From a checkpoint of a small mixture-of-experts model trained on Wikipedia.
Experts: 80 experts in each of 10 layers, 2 picks a token, a sigmoid router, a shared expert of 256 neurons.
Training: a variant of SOAP for the experts, 582M tokens.
Below are experts of layer 6 (counted from 0) of a mixture-of-experts language model. Rows are named router (the router's row for the expert), down (a neuron's output weights, with its number) and show model dimensions 0-255. Each number is 128 + 24 x the weight over its row's rms, rounded and kept within 0 to 255.
After each expert's rows: a language model's description of what the expert responds to; "raises" lists some tokens whose logits its average output raises strongly, later layers aside. This comes from a sample of Wikipedia text that the model never trained on.

# expert 57
router [162 136 109 112 117  95 174 139 103 133 164 149 130 104 115 115 157  86 161 113 121 108 150 100 107 139 134 108 120 204 126 114 117 134  91  65 143 141 141 146 131 130 160 133 132  89 134 142 112 152 105 117 123 177 124 102 132 178 137  98 164 110  89 161 134 101 142 121 128  99 151 132 106 130 118 154 143  81 135 134  95 124 128 144 153 144  75 103  90 108 113 138 144 149  93 123 147  83 139 127 125 125 121 150 134 151 140 126 122 108 117  86 108 183 120 141 119 156 126  90 154 105 148 129  67 190 128  93 130 151 116 118 154 113 116 127 145 102 111 103  92  99 134  87 154 137 113 138 121 137 152 123 169  82 114 156 146  95 186 126 144 113 133  94 149 106  88 114 114 156 147 153 129 163 119  90 109 134 115 138 145 113 108 116 135 138 129  80 146 119 122 139 154 114 156 132 167 157 141 128 136 126 134 119 159 114 145 104 137 116 105 188 150 173 155 162 149  93 111  97 105 129 104 124 136 128 129 163 117 137  99 116 143 138 124 104 194 123 113 140 129 148 135 134 115 145 153 137 135  88 147 120 133 100 146  94]
down0 [118 119 127 145  95 100  99  86 103 138 135 101 133 121 105 129 163 151 171 142 137 146 146 102 130 134 108 187 120 151 103 126  94  95 114 125  55 120 151 158 123 119 162 121  97 144 114 158 124 106 127 124  97 131 142 147 151 128  89 140 128 181 128  94  78  96 177 148 152 128 142  84 137 112 118  99 118 152 135 126 127 115 150 126 169 114 161 123  78 158 128 142 121 137 140 144 174 135 108 141 142 136  98 127 160 106 145  95 137 131 143 147 171 143 142 133 143 117 150 119 144  79 153 111 125 149  99 101 129 137 154 123 153 125 152 144 132 149 139 134 150 135 207 134 158 106 130 138 106 136 130 156 138 127 177 108 110 109 149 136  96 120 145 112 109  82 106 113 108 172 138 145 120 139 106 127 165 135 137 115 149 118 155 124 154  98 101  95 108 156 110  77 142 123 168 155  90 175  82 117  96  98 148 103  94 114 157 103 153 168 121 151 123 128  93 117 163 122 145  90  86 112 123 136 128 125 126 128 123 131 124 104 108  68  87 146 143 130 105 145 119 122 115 156 131 166 113 114 107 172 142 118 164 117 131 110]
Description: Word-initial prefixes re, con, pro, dis, per, sub starting verbs and nouns, such as con-firmed, con-nected, form-ed, pro-ducer, trans-fer.
raises: "port", "ven", "ver", "form", "ce", "duc"

# expert 60
router [146 179 103 127  95 125 147 136 151 170 169  85 145 107 133 118 137  98 152 142 123 174 117  69 126 162 108  80  85 115 116  97 145 133 132 121 173 151 170 124 112 152 131 109 140 112 141 136 127 103 138 122 162 136  88 102 125 130 117 111 162 108  97 122 126 107 113 120  79 103  95 130 130 119 102 102 131 168 136 147 113 158 118 170 120  94 119 124  94  82 130 138 151 160 121 153 162 155 130 128 137 119 144 143  99 136 113 184  90  90 106  78 124 191 153 137 125 131 126 127 146 138 125  99 128 112 144 106 144 132 130 149 122 115  93  96 117 118 146 140  99 140 113 107 137 125 156 146 146 158 147 108 167 108 153 150 154 114 156  97 117  76 128 137 138 105 130 128 107  81 112 130 134 166 157 103 111 160 128 113 148 119 122 127 177 158 141 116 160 148 151 161 114  99  62 118 131 155 119 129  88 103 154 107 120  72  92 105 117 137 115 186 119 127 100 139 158 100 130 130 109 171 129 109 164 138  85 159 151 124 114 128 128 145 153 132 145 117 136 120 128 129 182 126 157 136 140 159 117 149 142 122 136 103 117 152]
down0 [104 123 115 125 116 136 126 142 135  78 120 157 132 146 103 145 163 135 135 139 128 103 106 145  92 145 152 180  77 126 147 111 114 119 113 135 100 126 124  69 142 115 129 134 125 152 157 115  91 126 119 118  75 120 113 122 120 168  82 156 129 143 146 110  59 131 123 138 140 115 101 120 100 140 134 151 146 136  85  91 172 146 146 136 147 151 138 120 165 164 122 113 126 142 144  68 151 122 134 117 126 115 114 150 119 125 114 145 157  91 107 136 122  91 134 131 115 132 144 183 124 115 144 168 130 104 137 114 133 129 108 113 159 157 125 111 142 176 138 122 134 129 173 124 118 113 107 109 145  75  98 101 119 135  93 132 117 147 145  91 116 111 152 176  94 121 137 115 125 138 136 179 157 102 112 115 122  82 170 141 171 101 128 137 172 125 121 160  93 102 123 130  99  79 114 112 116 149 151  99 112 150 122  83  87 170 160  87 167 126 139 121  95 149 159 158 125 127  97  90 101 153 120 161 149 170 126 131  64 116 153 117 148 105 119 116 107 128  95 158 143 108 125 129 124 150 106 143 147  91 137 113 122 171 124 113]
Description: Line breaks ending paragraphs, section heading markers == and ===, apostrophes, and media nouns like film, album, song, book.
raises: "\n", "==", "==="

# expert 35
router [104 145 144 120 126 133 157 162 126 106 152 146 127 121 114 110 126 112 146 137 111 132 112 165 104 110 143  77 124 103 125 114 143 123 168 106 197 164 145 136 116 145 150 116 142  93 146 144 108 140 122 103 123 172  64  88 169 133 138  78 127 149 135 137 133 148 160 148  99  97 107  79 116  79 131 116 121 117 164 100 142 153 137  83 144 117 109  94 140 111 112 121 130 127 130 122 134  98 154 158 146 136 120 161 124 139  86 110 145 106 133 127 121 141 138 121 123 132  90 170  96 108 118 123 115 178 164  99 103 173 109 143 107 145 129 114 140 132 106 134 119 145 143  61 144 166 131 129 124 155 145 149 131 118 137 131 155  88 155  97 113 131 129 154 120 113 102 137 129 127 140 128  93 139  99 100 146  91 153 144 157 159 116 115 166 133  91 155 115 138 114 138 119 132 121 171 186 154 130 125 135  84 138 146 164  91 119 133 102  80 110 162 130  89 123 151 140  79 121 103 124 168 115 119 152 146 173 144 131 180 113 107 136 131 136  91 135 106 109 108  93 136 162 126 132 197 118 164  77 147 110 137 132 130 117 124]
down0 [202 108  97 126 147 121 156 122 144 116 120 128 133 148 167 133 121 127 137 140 149  76 105 147 186  76 127 157 158 109 148 121 138 135 130 130 151 155 129 102 135 121 133 114 100 125 148 116  87 168 128 113 106  96 124 128 137 159 127 147 180 127 145 114 148 127  99 124 156 141 121 178 147 137 113 132 104 129 111 146 120 154  98 120 116 155 116  87 163 106 135 164 177 120 106 165 124  74 124 130 117 130 107 140 152  80 107 180 124 128 126 168 132 137 136 138 145 126  85 164 140 124 107 183 105 161 129 115 164 112 139 121 134 110 181 151 133 121 194 118 135 115 153 135 150 111  99 103 115 123 121 116 110 162 132 181 114 173 102 150 103 147 167 122 118  77 128 145 131 158 134  90 137 138 139 147  93  98 100 125 139 106  76 135 110 113 181  89 142 138 106 132 160 137  81  98 123 126 103 131 112 132 139 144 102  97 144 144 133 113 130 127 111 131  89 107 119 180 142  83 173 134 101 136 139 152 115 101 101  96 136 137 129 174 154 138 143 106 115 133 110 115 121 147 145 123 129 166 132 125 157  95 123 119 129 136]
Description: Line breaks and == heading markers in structured text, especially the blank line after a table or list before a new section.
raises: "===", "|", "Note", "==", "====", "\""

# expert 4
router [138 165 148 129  94 119 129 131 190 141 145 135 135 121 101 111  92 135 150 100 132 132 151 156 135 178 105 134 107 161 140 151 144 102 159 111 110 145 156 130 140 106 126 129  98 100 100 139  76 144 181 131 102 141  81 117 132 166 134 125 166 131 109 124 158 125 137 127 107  85 135 134  95  88 137 139 121 143 175 113  57 121 119  95 120 137  85 115 111 106 127 111 157 142 152 104 143 118 149 148 125 104 145 177  97 125 123 136 131 109  99 163  96 149 126 114 128 160 119  69  64 159 119 105  71 104 134 138 127 198  92 144 117 137 135 107 130 114 136 132 113 131  58 149 114 175  88 124 126 134 156 111 143 139 124 124 125 133 141 124 124 112 100 135 160  96  98 128 135 117 154 123 151 188 135 147 140 105 122 149 143 119 115 131 161 148 135 134 109 137 155 136 155 135 110 146 139 140  87 127 127 111 152 145 175 103 145 116 127 108 109 120 144 117 144 145 134 104  94 124 117 140  93 142 153 144 192 154 131 126  91 123 152 165 147 122 133 112 106 136 149 200 126 133 109 132 112 125  97 128 118 125 108 111 108 169]
down0 [ 96 149 149 125 138 145 141 129 123 144 142 144 104 176 152 135 103 127  70 107 125  99 124  81 134 106 178 142 106  92 130 150 116  93  61 139 146 113 130 120 143 105 116  93 110 169 132 128  95 133 146 149 157 113 154 104 103  71 110 166  50 124 124  89 129 116 116 127 108 122 134 114 147 127  82 116 106 161 109 140 118 177 130 164 107 111 140  98 126  97 138 115 156 122 113 151 135 116 106 102 178 106 143 121 138 135 120 126 130 102 150  85 140  83  90 100 135 136 133 161  70 100 117 104  96 172 111 129 104 130 152 157 122  89 164 143 126 122 141 102 122 157 154 135 134 130 127 161 125 144  88 175 144 118  87 127 119 125 129 156 153 119 148  74 117 106 118 110 150 105  82 164 130 152 116 136 128 160 143 129 153 151 102 108 101 152 133  84 142 123 153 109 166 131 135 114 123 149 180 108 144 120 158 139 146 147 136 141 141 164 135 123 103 130 142 134 134 114 135 119 117 142 102 135 101  98 126 139 142 116 126 123 114 129 138 119 120 140  77 106 128 105 175 182 101 104  99 115 152 125 148 138 121 126  68 119]
Description: Opening fragments of capitalized names and words like Al, Col, On, Un, El, Li, plus stray non-Latin bytes: Columbus, Colson, unfolded.
raises: "li", "es", "der"

# expert 58
router [ 89 136 103 107 113  96  91 139 173 137 164 129 115 137 123 104 150 142 144 107 157 168 118 121 122 136 108 115 111 155 164  86 157 151 109 119 141 133 151 141 114 149 142 140 119 112 134 111 126 144 153  98 130 125  81 112 125 123 155  81 144 145 119 146 111 112 156 155 109 146  94 114  93 121  91 141 128 146 146 105 119 128 124 130 144 102  85 109 149 102 100 109 167 125 125 117  91 100 133 138 121 129 173 132 121 172 146 144 165  92 107 114 122 134  72 131 112 155 147  98 119 147  98  89  99 118 123 112 126 119 118 143 135 119 150 138 134 122 103 100  86 164  60  95 114 162 152 108 145 126 144 156 133 112 139 131 118 147 202 153 127 109 160 140 106 155 142 150 111 157 113 149 144 103  77 127 146 109 101 149 143 110 109 132 149 138 127  79 121 123 125 139 109 147 127 154 140 110 107 120  83 107 150 169 114  86 111 151 129 117  84 146 129  90 128 144 135 158 133 132 129 165 121 131 125 166 144 155 115 117 109  74 158 188 100 125 148 100  83 176 140 134 137 110 158 132 170 127  62 152  95 118 129 124 137 175]
down0 [164 128 121 159 139 145 102  87 134 120 151 106 162 140  97 100 137 141 117 112 121  96 164 140 122 132  80 126 144 116  97 122 136 121 166 153  98 143 108 132 151 149 169 123 121 132 121 104 147 115 136 142 105 162 152 123  81 127  41 114 122 140 124 138 101 127 155 141 161 141 132 142 151 121 132 104 126 149 170 164 168 126 148 151 117 113 133 149 126 134  75 117 126 131 122 118 104 125  91 143 161 124 124 144 110 142 149 149 125  88 151  84 114  94  94 127 139 144 120  95 134 104 171 112 103  88  70 144 154 112 152 166 145 118 103 129 150 126 137 114 170 138 145 123  94 122 126 158 150 139 122 135 114 142 121 106  71 157 116 169 144 130 109 124 111 163  82 115 115 135 110 102 126 103 109 168 123 137 124 115 118 135 126 158 158 136 129  97  87  94 174  82 169 158 131 120 111 131 126 137 127 117 137 113 137 153 127 114 115 147 197 125 111  76  66 113 123 131 132 155 126 158 151 136 156 146 128 131 104 143 169 172 150 112 120 161 119 109 132 150 126 168 114 116 150 112 120 144 141 132 103 100  83  74 181 119]
Description: Opening capital pieces E, P, La, Le, Lo, Du, Pe of proper names and words: Egyptian, Europe, English, PlayStation, Lord.
raises: "ff", "tern", "u", "pi"

# expert 62
router [121 148 180  91  91 134 126 128 163 128 132 158 142  96 128 120 145 123 102 147 116 145 144 114 131 114 132 145 121 118 136 145 151 162 130 128 121 154 163 165 135 132 152 134 151 129 134 138  93 120 164  82 150 122 132 114 133 112 146 132 177 186  74 107 119  86 125 158 154 113 124 130  88 144 116 100 155 141 125 119  99 133 112 136 153 179  88 143 100 118 134 107 133 136 119  87 109 139 163 134 115 123 182 139 138 128 136 109 104 122  93 134 127 150 133  94 124 146 168 104 120 163  69 103 112 118 135 143 104 152 105 101 141  94 171  91 142  97 127 119  95 130 106  71 133 158 148 107 136 154 153  97 149  92 152 123 129 108 159 109 117  77 128 129 110 135 146 145 117 132 120 131 121 151 134 122 147 124 153 118  93 123  65 153 171 124  88 107 138 150 176 208 139 151 165 147 157 114 156 120 126 116 114 141 172 122 121 128 127 126 129 135 137 147 131 123 139 109 126 133 153 120 112 156 175 132 157 148 124 139  83  94 128 146 126 102 173 104 109  76 116 185 125 136 123 159 126 171 111 134 131 124  78 112 137 106]
down0 [133 143 149 145 130 138 108 124 130 148 145 151 141 147 124 130 146 122 123  96 128 136  91 156 157 147 172 152 113 124 155 149  93 156 102 149 110  82  97 112 103  89 137  98  97 129 165 124 107 169 124 140 108 157 132 126 135 126 102 128  96  95 111  97 134 123 137 139 121 135 119  90 141 151 121 166 116  96 109 105 127 115 145 163 113 187 131 129 133 158 124 115 162 116  82  81 115 109 104 144 112  85 123 151 116 111 133  80 108 119 135  92 131 102 142  95 128 114 114 121  71 139  95 124 105 146  74 144 142 172 122 183 108 127 124 145 124 155 150 124 155 113 110  87 134 121 115  98 111 134 114 149 133 127 165 138 108 137  80 154 101 118 144  97 128  81 119 169 147  70 163 152 156 130 127 108 142 134 117 133 162 142 163 101 101 127  74 102 141 120  94 151 137 126 126 138 168 117 137 178 148 134 176 141 121 126 155 101 120  80 122 112 116 101 139 109  98 170 175 129  89 121 149 124 142  99  98 133 143 144 131 153 161 101 122 128 163 128 183 126 147 167 103 111 132 128  87 141 140 143 149 131 169 156 153 110]
Description: Line breaks ending infobox fields or list items before the next dash entry, plus pieces like ol, ul, e.g. Ap-ol-lo.
raises: "-", "==", "\n", "===", " =="